Experts of a small language model.
Size: 8 layers, 82.3M parameters.
Experts: 64 experts in each of 7 layers, 1 pick a token, a softmax router.
Training: a variant of Muon for the experts, 584M tokens, 10012 steps.
Below are experts of layer 2 (counted from 0) of a mixture-of-experts language model. Rows are named router (the router's row for the expert), up (a neuron's input weights, with its number) and show model dimensions 96-191. Each number is 500 + 40 x the weight over its row's rms, rounded and kept within 0 to 999. Numbers have three digits each.
After each expert's rows: "mostly gets" lists some tokens that are sent to it at least half of the time; "comes after" lists some tokens at least twice as common just before its tokens as in all text. This comes from a sample of Wikipedia text that the model never trained on. Tokens count by the router's weight.

# expert 3
router:527464478480472514536459452447480460462461460540446535493449518507533495484565547485464494535547485456450571537546497540451479475456427462545542486526445476513481522460455523524566542444519446566537468462533464446538476527521523541535541487561537513509445529485470547455452474446535550527
up10:497558458484561538517547516502458499492510446532441519504487553427467468515602516483518574454485513486549509517490443479513538507432504534544489504540502559536540555552516531552508459500578481486513454401526445464549499445548546523508492541535469522542496515399472484485553527482449444443
up11:493560491486531504501500483550516495431494526563499530516502526487458528474566515415431524496465575479499520502476523466482463475503472516481492490491538557448448500479477463512478534498581473421478597414482510538528505543448462523498534537456581532497421457552511568458529585456442525443
up12:480533396550509476463555447527538434524546544436502551519531554498493504546545572501461477532485510484421510443504495529511510453489530440513483540480475439519445481521517460486502524522511466481564454509437444511531530563546513477471487564494421462532476515445359473473534535493451504547
up13:441517458489507495497506470458421490537551484441504540500484447544471504498530570474522486471501496508480520518495513557477549522559553551479556487510503489461466542437513421543453508585526448550607458439543519611509490516576462503447447534417496544431497508527503541493486482389540509523
up14:458522531486460503453488452572508506525488443484501504554459462556489444485512446538478407481439458534438517514467520526481500516481542509467543471491428511469533493530530493507522510437555493543509569485521452522502521465470533531542463459502506473474486537436520525491465545443444574485
up15:490515501490481500485569493464572504467500528542624466478462455601432463512491470489491526507477552527481555577520461476452475435480478509526412520509465527524473498492480557580443493458437504507499499493546540438505447471470489559455554500472553478498537462414456494493439513446561546470
up16:529506469524408560396468579443489506481527500505486524519494433447565487532497533554496545488515541538477458515545480541446530480533473397596492476425434491516490542533568494477528474501552519461485410491501454505513508524496483501537554468544563460441493478492493535498503535445512538517
up17:431539501524524530550483469511485436511494461576499567552505436440486462492529552458419528583480574467515553505524462507426521526554464495520473498482509448537515533474557432547467540503454438521523562502495487452532482508512578555542517543501506488535467482520488475425514531621464572562
up18:524458582485480448538504452462491528531547448526489575483489441534564502527495561522515463467426577538574522507491561523496458489523476523554506528558515453566504501527506455483492556579542471499502515562533432504597489478455459487516583542465519565431541472438500499436505466449495503497
mostly gets: " Kitt", " Pal", " jury", " cycl", " sequ", " correspond"
comes after: " the", " (", " \"", "-", "present", " New"

# expert 4
router:529463475480471512537459452448480459462459459540445534492447517506533494485565547485468494535548486453451571538545498540450478476457428462546541485523444475507483522459456525526567542443519447565536469462534465446538477527522522542534541488561535513510445528485468548455453475448535552526
up0:526493547484495518470543426407485496483509479503448500500513458483404488533446448479529581523554468531474513508529607437471540447540557495532509452516508551483528480473514494459561544485495554469518474490507498526502508545562504533508568464432539523456408547493440535477496442547527457521
up1:482505508432541498530562474477486503523492495546552508503476535492529550431479510500491459503589491487450515499494502530484450505487546532539470484479485530502526455474452510527473501505530486516454426547492553525426501482526521556589561568388451504510532465509512472469469511513462555524
up2:498501473498543552506440472425431434481462547499406539524529504538490568483556598482438494494513485533501509498535534489599522527477464541455558562523424440470566468468539508502480522433514579532470542548458463465495492495525512486520545521499531419472533461547476436526525443552521505551
up3:474482455461520494507494572485465435415470451513419536574535534513433476442539498461510483543472550511538546502479575488484424446485498553572559502427433434436580451530457462504528476487539556547517527502507534491433499617550503532509505530515494576531451530512475499575515570541537473471
up4:388489483490457544587508540478509422447456486489501504472506491507503551481493498480566485499492472501482524416493496537452524490453563622492541465479507486483493482555491519508467550475483515603558546419514460499513490525544501502436444579473455497454512517465448509522581451451496453434
up5:501563543485492460469489525497582497565514479518484441519565542554546499482542512540496463529449581521467516568473511593469436489442402573523561498491481457534564505455522523519492472524541459459536524517447529500563507503482470515541497527440480539440497534448463560483494525495474581557
up6:464433501430530644481445432505524500439489439468516528501519535467501463492569438544559497508452473488468502493539484512523474491507487458483537480524528500488546482496517487543520519508585488514512533511590520561566490549440488508535501466507579463498479553497495484519476528507417516435
up7:513465515485494516489523552492454546479526471536506517521510459516491479522576546461404441488491512504504598487507542501473499514453518535491430535466462482492493449529471510435515472539457464525539478442462444500363548444545494476472550476507532524490557489454484433484499436413516544586
up8:460470544512429572494536540511506489569552479556466468471517449559523429492497518460367504505453588501435507468522424457469527480402475476518512510495430560491537508484501474518478455526500512482470467531545498497511534516503562495513442553516480473522537536471504502574462456414523526443
mostly gets: " South", " North", " West", " Central", " Em", " Con"
comes after: " |", ";", " the", " and", " of", ":"

# expert 28
router:528464476480471513536460450449479460463462460541447535493447517505533495485566546486465494536547484453448572538544497539451478475456428463545542484522444475510482521459456523523567542444520446565535468463535465446538478528520522541534539489559536513509445529485468547455451474445534551526
up0:521551540554493490496478521524440508513512482562531480460458510553487469440613562458489486503495471630472517497497502510533517525505463490511552454514471502514500468454488487489555428469474470480429558556423459495499532501513425541532536548460477449504528591516494457477473465424497563466
up1:424450533458547486570511498474513540531473468533469520460484508488523525568475451447489416481505527492552518507451478533417508602453561517507437462513539446542494530397551491533555510458510472508556507512554429421518493549475503466471486491523539449490427498504517476430480488371550518548
up2:485539498468501524567465500466499521481510437557573493561509471503502497528609476484539465484541520466452470435463536501467464516509446585524525513494531499412549517406453476424432469458489527512525503515504490549535501527486528527523400489452508490480449471363459469527449518486533588536
up3:496583462520521457484445523549480471425534492525486475529392474505553512503576542446560416485417527444487510492579509469574536508524459549499457478598474578560500551486480491467461522519438508467514581503522502508577529468591463489503473486466494537515460532420458519475492529481504537510
up4:546478459560547481532509526571503511465573538480518506507446456457548520471521528453557510514545490477358471484485537521524463493511492468499499480551543512480524484515459565452452443568445530505591478474442455432477460461572519447494550505508490482421521490549537517533457534508566519471
up5:412467498476449546528531496537505522481494467485597570513529506553491553507453522453492481529541458532471494477470500524468529516488504563547478547522569505501572562509480497568495451564496478591521495495493439456492467470577482489451518508543521447578517481466511495441516501483478535458
up6:512507491493459484475483453499469498430527544477494546539512403512502458534489530531549450494571463455493436513581546500475521540496496511461530511471420472491568530431522524459573523512514463487491477470513531459461534511498495564455531531423564420463479491489483510478427510528509561559
up7:522561499449536460532488500517502464495452498472497523511506519565520498477566443483484553450479523500483456510508586454469437484489506510552482502569489463576460465439463532457523552496486489558485512426433500536472486473576498543476508483522555513480524484520457520450436501522501563514
up8:483526474551498466495449525500560488487459449432491505491472561426491519517549522487486541514462566468513586549520483567458441453458496509515548451581469419522534481455466487537471484511465390471535486492508454517491518563556546558515544469553521501529491453486445547496517466580435511522
mostly gets: " living", " killing", " report", " prevent", " serving", " avoid"
comes after: ",", " in", " of", " (", " to", " High"

# expert 11
router:527463476481473514536463450450480461462462458543446536494447518506530495484565545486468494536549487455451570534546497540451480473457427463548543486523444473509481524460458524524567543446521448567536467465536465447538474526520525542535540488560537514512445529485469547456452473446536552526
up5:506531532491551551537517425404485528467518476551527443470494561498447533601448465538462500517521610506496488506554426537495524582422524536538484521474430469463495523512436512498448540571532449542554428481581490503493526507518499559545415575489476544525460528556539464507494537444470541475
up6:537511502542500531541478512520508467509523518550459537539532483498524520502429467495535496515475515423530532481413487521517459496453513476559646577526459428539527446451523563551482545496496424547520452404456497437533498541504477467540516491583494530559524471545500555508524460438522478470
up7:570511531494561528526492472469464430452626552502467514489518496503448500530488572466510436535539477573533512488498523564517576443493512520459520502516480495507521506453455532535528527489559479362436487539455444564489459431499544531475463520536566524488491493523477455491516459523550496460
up8:446456545491502558549476423545476512447593529465508512449508494601501540523531457527541444463457513514422516487501416454503462476527483486495530529484434462526535492497490456544400516496503504527540451513510522520501491576468561568514480477601512538447484480475530564524499564444488514515
up9:541470502561496495478473470484450568465501500476492500583476513534507529485494472480584509482553441489449545519496533559512509531545583541515580486479454474514532510509532519511490532473476529436490497533511410487576507508507542502531462493567505502539485509463536487564477513443502505495
up10:500476492420455482579573492495499535531541505533463526530406572502534528516535539511525461510520588484464435485491478482436444502453534465459532484506548496443559521504529516498574574518486502482528508449475514475581495536530506487486539514443566543448583440552558506512460411397467504517
up11:488498473547542529499438490482480534492433494511536486519523518435563546543545398484481436509443513527418432497448459501502539463532569513472488499572477495582479610471439568481546535458471572513524455472521457418470518522476582548553446515420477527471520510453489535467531495492471528426
up12:519500475519481472546490509540400406503485478528491495504474520452574468513464501432481492525543515495520462429501470476566450504429374491536459549525468438544522479460480518543505536501563477527558522562475495484543494551458506456530447497526472525587466524527503472514469495534502519531
up13:508547576494516544486480501530570484493428448490544559489511476461447490476508475491473451526463526474447528473521472505457490521517441461548514473534434482560445469542517529502446472441441488457466460451520528527495457442518539518503462520484527582447497558476501575470460538567493591470
mostly gets: " no", " No", "No", " little", " A"
comes after: ".", " |", ":", " with", " \"", " is"

# expert 61
router:530461476481473514534458451449481459462461460540445536490447519508532495485566546486465494536547487454449571537547499540449479476456427463545542487524444476509482523459458525525567544444521447566536467461535463447538476528521523542536540490560536512511446529486469546455453474445535551525
up5:439508471446489517465464551485506453519459533511473442553468516554512511496495624462397528528477503485488604490486506459474491527591520492498423435472552512573447530418465464465492441497520568516447455485463432377548484525539524529562461505445507500600556510532486538421490458503528479532
up6:452461473498465498478463479520540496491544498441456476461491441497451533442553508463527558543462417368508468504530552478475522473597543485485493509534447550503502604479471525551481565480442474480535482490534499509531493529524536512509415471507573538469432494450476550496494504524487561518
up7:560549454472460540581536521573482513503581498437535474474462526507508535507588480487460474421532527457527435451497460536504557487470517548462523490519435522431499489481484512535549505470481524517515441467513493460498458509484567493519524509509501474408475481468499498461529512472542512533
up8:503462510498514472580560529533480426485513476469510478503550514555548472531510515487475479508577492497503460499513446552525461558527521531483504494504454448465486447552558476462505486538520508540514417554497509461486463440490500491557512461583539477465454461605469466552456524434472563480
up9:562468537437556513520504510497511470492559493438449525527484459440538531541503425427466511481493517483425517543570499506492496510516462551501492498441487462516456556471512505443436489446547560444491519445523458458520509498622486500477494495602457591451588487484474485421505443439511479532
up10:488502513539544536472459514534495495495483551456507517549402455507469530519508456463458472452567524561520482483526529586457571549464443524568491465519487467503482541443526520471522474548563525543496464531448484525480500568548532550526452622450529517461457500459476428476505414454527561490
up11:503443488486432538563584564459482492501527503508489522449524531498520452435418471484468436456524516505464508488441536593462524425444484488527428486547433501437495515466475527502465511508518505451530508424524509524509530509475467528449513485505506530459384509496561478498453516449495462519
up12:542481435481494471546491489524456443426537496605485478500584525429575470488508403448417531505509467408473555463463480445403482480558433436479495492465462475458496485476546462419534514507519431488472451509506477543475549532542460479493550457511507459456466474484442493401466540516506470505
up13:480473526461508460518490478647477511568490449525499537510455472444462545488489489445434531525485540498497458535565455547511492495512534466479544489512468539474545561453494526566460554497538497511485438472501542479529407463481488511490520506502513526562468431572447583495481454448512536569
mostly gets: " daughter", " sons", " Muhammad", " Islam", " son", " ne"
comes after: " and", " to", " of", " in", " his", "'s"

# expert 48
router:530462476480473513537458451448480459462460460539445535493448519507533494485565546485465493536549487454450571536546497539449479475456426461546541486525442475510481522459456523525566544444519446566535468463535464445538476527522523541535540489558537513511444529485470546455454474445534553527
up5:455529496468566485449542618534446466442515493513467509567503515489520512436495519540464487520491538527497574540448512483534517499518536496557437539439494450494541475516483558516447534453481492546578421479511495471425451553500494478558437534506470470511519544471537534525435490453491392507
up6:528568543512540581420502469428505536472553476525501571527509511530536531443498493504515481494451525544485481554510493471488535541525498473486541496511451407554464494523465518532510533503468500542502516447477480413506541465605474458534542478537540478598506512560484588514481451535511516503
up7:474521538466506501495501506524519471500512566551519433547460530478506484493480514514484567494556501492532414539507526455449489527506533542527519491488554516475566489483560558524507521453458588520588502504559506531504498461559565513520579488602387413470532477535440561510484510466456567491
up8:443541504471493543562517516483503495378524453570474455466512524555517437505529530534507543571469493463491580483529468470508414473530499508519550457539509453501462523482433438563548522503493494471529471468458497594503484477529452492501509531534454500540541488522516508513461566523479587512
up9:524503453500471510529524482536542482495506452514527528464481519537550557543543540466505550493550471435497462492543497489441520524457471518533532565451490483514569517512447547474497598589531512561483497501481418443430488501475501446496538488417503524527537475509400580521477468492495507544
up10:545486516546501502505518563501463429479493536474588446473507524420495576482515446405530457517538403454480487539595567516507461542512504478479429482499518538556509493511477515466501452504514519444540445535469485476524487526490490464497557547440510474447494616494516549521475493514455544540
up11:525486493570440512534464444500467512529507547456509487501518517517460563447511501445497484488512559420468476493463558483583507474526471532454434530471413527525521498454510493502490488474542505461570470504505447554544515556499543488501469493493491553503501526455533439623484456546433464559
up12:456446384483507460472509514491484490434487447484481488470471527505566557495563487449526411492605489475466505528509529459466443488484483521482520537482494452565529516484462444527532513504495468537503475552499530500409506479588522526482514494504539524577571584476519506568579449452565529476
up13:542509477518559523485448551527467468500428549508604465529625494496459495447491514490469496522524522539539486536486491480514491499562482521551459552464469478516552543457484478491575514548483487444586447449552424472524511487517522588535514501457458592528459472509489553472472484614511540470
mostly gets: " morning", " frequently", " ethnic", " evening", " often", " Meanwhile"
comes after: ";", "See", " the", " an", " World", "In"

# expert 39
router:530463475478472514536458451447479460462462459540445537493447518505532495486564548486468493536548486454449570536546496538449479475456429461546541487524442475510482524459456523523566544444520447566535469461536464447537475526520523542536542489560536511509445527486470547455453474444535551526
up0:468430523501507430486533449536532433536541435467534528470505562489493535467401505559521482527487572495481437516494464500505465462537480530512469555538469488511501517421460458483468458488488458544549457448511442540488505503494535512501548490503443439459462520551539490510493545541509481512
up1:493504472469466555528505479514488523447486493470505508442428459448493439470586524489516475479449535520436483467586497514506510441555497475473488496501442527521526508439446420471496436490544474503489490485543524559537473511496521485456523502471539580510561464561511447455544486511575477554
up2:439560513545488512446540504454478496526461507527534584513505538593472490452516508466540464543520450481533562482515507572461464471451476490515382489592474388508441506467502525475557520508552509507522503544512484525511491480445525475515407476518533512448481552486520535409458514418544518543
up3:554547485517445554454478572556520558436554484572508513427441514531503433553517501520490471551521513469491470441486490435508461449489488411511454490484470520498463505540490435512501510446509540539458592565448572520473516442527501468439526441442508535489509503540366481498482523425512525475
up4:533424548513475510581472466640444484507504543522466467535453457493490515514554516462456517496465522495459432505568490560496423550545482499481562420489491412506491450508475472457468464537534444506465438512537539455463513540558494556477528530584474466486471528481479490487426526503488490499
up5:537450517466522543579493499490532533513554445502498501583507481416567538481465481482479486493571497502494505537461538495460495543495498507438460461509517450568469508515477498521455504485538491465488528427464533508444486474493493524531471526443397522469490514395457476514455569449553494491
up6:467529515474525538499527543428539470442507455516494514489523530545554479498489483528521540609486544548491520559447544526597481529423502503517542594479482553578431452600494429448499422470544478590540548462468473498537524508524531486416519540452470471520525493481507500468414513466476478465
up7:486518535493563570515494544530544459477424441518539514498482451529471498503497533548435442516538568513546460537449498510493515429533465462551494481457459451510483444511485519490545488505506536465561459583429495486475467585477476483471559540525604516561504545392501507538453561471488442566
up8:525526484497462510493404506486480515523584511493527505526509520512512502451540616483524563464412466541533534503502455446490440501455449517542524480515473502500443514419474561464540531558494497462545580483466504500514512497466527434469513567540444504525482462499531543585551474519521558535
mostly gets: " Co", " Brown", " Di", "..", " Pe", " Qu"
comes after: " |", " the", ":", "–", " The", " World"

# expert 62
router:527463478480470514536458452449480460463460460539446536492448519508531495487566545485465496533546486453450572536546498538450480475456428463547543487521444476509481522460457523525568543444519445567535471463535465448538475529522524540536539489560536512511446527485470548455452475444534549527
up10:539438421501535544526533448475457482560609461529509460538473455509504579508479489560508507517516468491481492499582527461448408647532520495496474497480486539488494465480518549516450519544478457512438498510546471500482475519529518527568494500468510509493499476550452538466504491476495549533
up11:454542512579520487565495534432537466427487508456507553511515522508460527444471472439486507502528527498489495439537561447528475452539542527375481508453486476560400485531567522513454431531517462437539544484561472628543510572448551435498463512510486503492404513456428522458548542469479527533
up12:542484492519502424538517536482449530480501563497563555495474528517565506457482489475431458466452478499452497465569580443530477435508563459512500489499496458533432485481593456495541461504513463488441416472533505546518511468514525521518444568498574467549497481444453447508522453569501516463
up13:533538490458471562544440467500516449487534519461505484567490493502530481508516519487457514562636498512518449571589525595534494503472481509491521481503481551495477481439456544482545511562567521442543493460494460556522589492462528464432491441430555499553476496572481570432402524479514557506
up14:456481500464511479530478446510492447533549523489501441564519515496549502519517548501507524558496512533459434447461521474442582477403523394495478493527530484489552428463432471523443544516530527570573511502503387515413492497498456500523525494474451514451501522430484531483486454487472525495
up15:534507508529497482463471504513501439479522448506554485520468526425530552479535458490465481530453540594488383488499445456583495442435558450485474489517542511528575468430493517493485410515537517461574485435511534592533500542503514540546531475463496540443561510467528536473489501480497475516
up16:446476438455493481476485558433520489502560577455534455514515536463513502427482474468437503477472537476459506439532496509585580492494539474459559471569533463495511495494472499483517453519495477487512457539560518473547502524565529573511474498495500531524453554515496490522517480463494548440
up17:519467493444545483527591469459528467455510513472503501506498456534496489564441611473504499479440481486460525502522435467453501450468488586534467502484584523535500573528461528463500561462498420557514476462489483528528507491506514551500514507483470460575554450460422490547482473567474464546
up18:434559446402540556531423557467539441455494502579475540531510567513539468462549494516496506539479478480406446476474430436498435445508468562456527529561540518495446489500515551567498517525501507475505480447500498522496456519498386500510526489480464435539508463522555544543474501621488506492
mostly gets: " FW", " MF", " DF"
comes after: " |", ":", "|", " denotes", "},", "}$"

# expert 25
router:528463476479471514535458451447480459462461459540445536492447520506532495484564547484466495535546486453450570536544497539450479475457428464545542486525444476508482524459457525524567543443520448569535468462534465447538476526523522541534539489561535512511444529486469547454453474445533550527
up23:474521533452478540506482505488494495518503548507538510482438410525433520498484608495561439523399468457517457485464488516437525534513486478544424509489454475429518505461455470505493510540515460564545509504509448421522520478561564510498461479548505486457480469470509444508501488625537507491
up24:515552438524438480557480461550527474526494489490496534489436558477574534536486497468480458495525591491508489514503527445547527544445561579452502513482420540525523536482485519458451472488524533510448499479501524505539543587471506489459491468539441459573500467509453545503503523527552530494
up25:528540547449525562556522529441465465485474524514444502511539453476523456430486489499488516516532446513502538498506527517502510534486503521514480498570482525549549421431443458451498443427595472446513460467507494457480458531461491492498546551555513461503537476470503482515487514498495471531
up26:507427417618555494493468516525497543444525497568487482419442511481557554512487520586545504551516561447465437562522492557525531485510553487460510518570506514513506477540449526532464574508526428451578486488456488497567548503524497482451493504499516530567534480458521493450447436497462502473
up27:459495548473528577519517494526502461477482515533430513525443494568531537528431424465544521496525536439468413490469580539538526546585558506537533556537547529466517524539509476504533478467404481539496480523487523536543502411469540539559565539520549495461460529570484449464534535466508458460
up28:507494500519472549572528455497519541463486478534488456499403532474468436489523497449527546475514432493525532522576511563485544498570501449590551475473452477498517562496454429443503585540508480531590580501494484497475507496562469502529530550476548533551491486504576503509534473513484489502
up29:470421516502493572432491474466412469468454489536479509493499539495480505520514546516522476468425475567507467513551495526465529581481522451472510434513520492509481464542493467483452514425578507567523512475519443484464513511471536432522514542485508525500538497477468471456538510490547436541
up30:484437472494497427545484538449436437446526523499457399535586484524510460547428529484455530555524516556542515465514486496508505500502491406516480498419484502504485482399470477496543538470510523551518480481523461472441500449514611501498498507502493457394536562572460512502496522469556473506
up31:519461457524521492527527529511522486455528452487575533440498498485516557472393488408471527524502520456511514531446560508510503510513450522498535496480544479521489525597484511499499487525548572508574501427482383595515476511549498483526480458494497511504502438455483530486499478537511434548
mostly gets: " govern", " future", " individual", " im", " mechan", " criminal"
comes after: " of", " and", " the", " to", " by", " Brig"

# expert 40
router:541463484466492524524485446467476468472453483543436534515455531477543481488565542501490505521533496453450568506554519535437473499470416451521538486558450460548485535470435506543582531446518437546520459472512461446537461533516533544518546530546541506514430513507470540449466457443534562540
up5:451410521482505581479492548414476496458566494456534495450451520525450513498489471549553526453419486482486470528558572532448423517514491565535457568496445481495443528497490539510458515526463608494459421523528492476449464565525462483528516447555513530477519524507486474492577467449497493493
up6:472496488471457520453540545507505527451512531509509417560404585493477454530490488498413523417499517515517478443491558523466500510463378519496499554496507559516475516521437527535512555517515488441496555548454521529533506498518418481549520533489550474505576488547560514449529560499567501568
up7:508455557486433394532551472421483469471465471506451571568512472525551507495449530452504539505492530469504576518491541469476542508526541515564512539532506524497514484469509438466560527497434472553488527521558464464503501545479467510489500435504534434431484516476476437504475538497391568484
up8:522443566450518507409497477505560559516535522453504466493462456502551448538466542520556576497510435405564480493522558424544543506496487517519474541487478551513410594493530507498515511499531467521449453458410488430485593524503464573485497538492474456543444452459543516473480479538522523530
up9:510456483474525499468492463424575575470492565518468511543486468456485568501443562510535511591477554493429562545458542517595466521453508471476504514429513458482527481502521471484446518588491536543488503469500571435528558461523509565507481473494504508393509391526487560510476527448549424510
up10:529525543523527560535521477539501489504536520478464477510521511494544442456508497467521499443510530466457541502533446499422439564487466499506595502521457481456505481477473510504514519597568568508533465558503498460576508535526476586496470518542496467441533422485480519499444472402513529491
up11:546552435519513442526457545496496423484561459544497516488491410559582429494476430490465439469521463527431559546488513465507494554534446506528515500506482528525513516505561533539521429511540455513510511480467554475508547481547415490520511539498502555505431536485523510536518439392475550440
up12:446514462517539466552503478540519432468504521489475395516557531488454515476534495531471460486436512498501484517441562517506499440472474587572439546501436456496466515438464540487464531493487450497484516473450567506467505466475515486544451501483478479525455577490502423494467498460503565549
up13:493496560399546539493490520510512540479432602441521543467544577495421475503554529479551514500507528525529460462483589521482511482499467478464390439527459562531574460505537502441527511489545492496530504430499526483547482508545502454452576500454481487514521526512406473498422477446523547571
mostly gets: " term", "AC", "TA", "CC", "RC", "ST"
comes after: " the", "S", " The", "″", "°", "C"

# expert 21
router:527462477477471513536458453448479460462460459539446535493448518508531495487566547485467495534547484453449571537546497540447478475456427462544543486520444474507482523459457526524567543444519445567536469464534466446538477527524522542535540487563536510510446528485469545455453475443535550526
up8:536439483493497518492420513455451461544490552546506497513513527511555515415511540524501535491537465537478441476435540511533498396469502548446460518459503492427480532527467535519458529560548481562577509498439481496587507506463432538514472513504532497500469508439567482500454459522490497508
up9:522494484500472586495542470558544484476460503544488557483532526532465531465517493524433525553517437466557523485509490510490516440495475470491395545579393554534528498447435491504521511480486467545468549450452447497526498413510524479507425495502563517552489465465497476437463522471490503547
up10:435466506546568533499555412505516490536491475478571502508471474422490463496541504494560464502569441576447540468529517539504426514539462488521497557514502523536476512526457469530442531546522473505481577554537522529497464454494444559525503515468530512376546521593490539446478516527529619514
up11:505488553443525488508536468451448467526537509537493488573528559518517561505438550534447542504475477499516518548480552487548502433449422505464494550491458543505542423522455414554542520583497525541486510516502467449482525537449527510539509453425502460533516444522535513478484582524495489501
up12:535411527525475517491450553504480546528559470505587461494567560519479479484494529507486531523459548466515497526518509498508456524408490493468436581555487430561483501468463493435531498495454495494506518427516520444400437467506580490485459455503458466491416584474490494531514508459500497465
up13:503494483461529546542454397456522536532525503474537467438436536486499535542590478444515452513397489504550444419465557536509433502500525455492482466564478506535441524492448466443554528511450494450494489476508397435448456541447599511472503492497535528504501557498481490565491509443528542497
up14:518501521455562476476487432515434509468495485519474485548433473535486464519497527565488500472535497452427428545517549552519558493405472558508429538539503489454439513503513508597514541426509464400533469446539534548473456565485494550466507468427556505528481478521522505495503466439589494522
up15:557518464573500460473482490520479430530548519496506477441506503538589547531492530438561404529508580559452511518493515530495467508492447551561552530474588479494467508476466485465554486421503604496492504540550490467558540495522500474443557469550551557529499496549470420481489515504489555506
up16:492500557486530526453480463532484512452550496542438447522481490551459462502513590579437513503485534514459508574481529521511479514471483478423567475531403550483450482423502491432589493446424501448540487490489425448476522475462541506534516508482494527527476543580522535527556486438459545503
mostly gets: " night", "Background", " sil", " DVD", " EF", "Cast"
comes after: " (", "(", " \"", " mi", " ft", " m"

# expert 30
router:529463478480471512536458453448479459461459460539445535493447518508530496486564547486467494534549484452450571537544498539449479475455428463544544484523443476508482521459458522524568543444519446569536469464533464447538475529522522540535540489560537512509445528485469547453452473445534549526
up5:533455472441491445519464411511507544484474412467524518521498555452608513531532476382371502488521535543417461466564582449503469503492415498533515573520516521462546512575442471551514514450484534497542472503517482498547510503475474426510498557469540486461464550488460501548503561457549544560
up6:478487492481462505524611485428463525489519465580508510492484507481506548509430560446457523480470463496514478467627533481448508458493563543489546503445488468541486518516433511514492458454461414486450515601424526436510543479503536483477473518473479522518402459495456493462539439524497488536
up7:524489507511502468478505516463495463508440518487509463465460556525452499442464499530464442485429581497514519545593441506489422438513515578529470531471483506579484522490507461549517498475446538468492522524509485504511539515494555593535582470511464539518561587599477464528520492564452563419
up8:539528538468529522508491478483460539396496486512519536452539501503451506499492523549518519507421511528512421445462461462452425464471484510578452454534488457454459522558510578514591463465526509478451523476546509404545440499431463525532553506530503528516508489528512478483436507509526547528
up9:438492504506394521437495434534513471539493496537487524481438477542471533470531531446501515504475465486474375439534546496426515546530496590497517547523524530408473477553470448530475508434449472569519476567512505457438490418521519556479523467531518514432455524599508504500486431441552572485
up10:435497468481510510521509476481528460496445427530484521487589526484539520457532545442538491469431473551472501427462526436459456516445464465457537560532462475473504492520452496498545444452486495505553542515509588465483482498466543484468530525540544474565507459533506489481510401455481498482
up11:500471466473433518556478542430444493403475433523549493574480512534493531508528472487512485451492489460453446412509574453522488478533515532489506567442535528512510547494411521577487513531520550470458498462552540503523489603531553440513436509484427488524493465497567480528546495513535497501
up12:513501514524528480516490552417536451487454512460475489471487405476502537538523497527434540536531492536464551511585532569465504498468552512599505534506453456469479546435542478472457452484504431469515478439522537478507518450491506543525584535475521484468516528536468479558509496464544489578
up13:491479499419562523519416552520502469443575581524511527522443459457552485513581534510581505525463536464483525494543492528472439495490595521526480484463514489481514500487519523496560489473480473563548466390581490536434487523479569520576514488521500522487501487511526459521471506496502488496
mostly gets: "Scientific", " combined", " born", " debut", " featured", "Born"
comes after: "|", " was", " is", " a", " an", " ("

# expert 51
router:529462476480471514536458451449478460461461459542446535493448518505532495485566546485464493535548486455451571536545498540450478474457427462543543485525446474509482523460456522526567542445519447566536470463535465446536476527521522543535541488561537514511445529485469547455453474444534551526
up0:459475508489478431473525548439486462452522479471494434497516553467568478511512500455505520495458485439456474544529469491486471486482467474466463465596467475507521600495494532505540576515488562498495464461541525462568466467548536523470499510477525469528450530497489566577473520498565508520
up1:511476444485459520528478489524450531420543486461468517527412518483531527484484518484483398462474527444544478524475478501488521472534486552513506554508474481548527436475548515497507559475524486485494471475606489542430420562530472622485493510518491552432511537494466551509512479436524572476
up2:526530523493489471480453494480530458502468513591391574610446498440527425484433466424445548466472517499495571473421500472495509407454503497487549489443507498540563485461549469479477493565436575509586497540523533528513515476490486458540483532403550493497468474524476466531550472500490475451
up3:482490458529466443537524434466407466522488449505512510456412533474512403539515460521589518515590488556501531469510552483568477465591516503480525513437533470524480476534487577486421516461565458524550485512455406535574523540444481558522415497520472482509492505451525521466478485490538524599
up4:499484413467487531538537573556468493440524487530493436489464423415519447564588523526417474481563462526515588522519513533450482489561562565488487509472412468562455486470495572511439515470504508534482499460487517489514531519546498462509507495537458491462498492482480516470539523481531538565
up5:497482566419493518477409477533546484460499503544524510542462518566502447498502477501505502454511467539524456536504483473494467495524485473577592473484503455504473538525520526501555529478446514603553518474617534549450437476442509545477486525551542484470442545530502507535487428479483535441
up6:519463459528518488530484524547465498525504511546511524540517456494478500451523576547496446465490467559561541517505481505403545513529556498458544463490546525494517473453545478507492570505515454424562543533498519518520457467497525586497515506513485559508413498488522560484510521429517473537
up7:531548556504542520466565552489484485516459536535499458468524512494508474523544458470558481521515488489468508523497550474523519542456475472458488591519529459551430498568496459536546509455504478510486436372509554464498486575506526502467500541540568497444554428488486555461488460513464488522
up8:477502536528552499528496512502446530533549547493558454524464481507488444535470447542564392484519544447493472518488446544504537518491442505569464555554525545485556472434471530536566485411460443445485503513424558488465542497465553468497539493501474524502448550462500512508460472510469542552
mostly gets: " JPL", " water", " project", " Project", " Spacewatch", " series"
comes after: " ·", " the", "-", " is", " Lemmon", " a"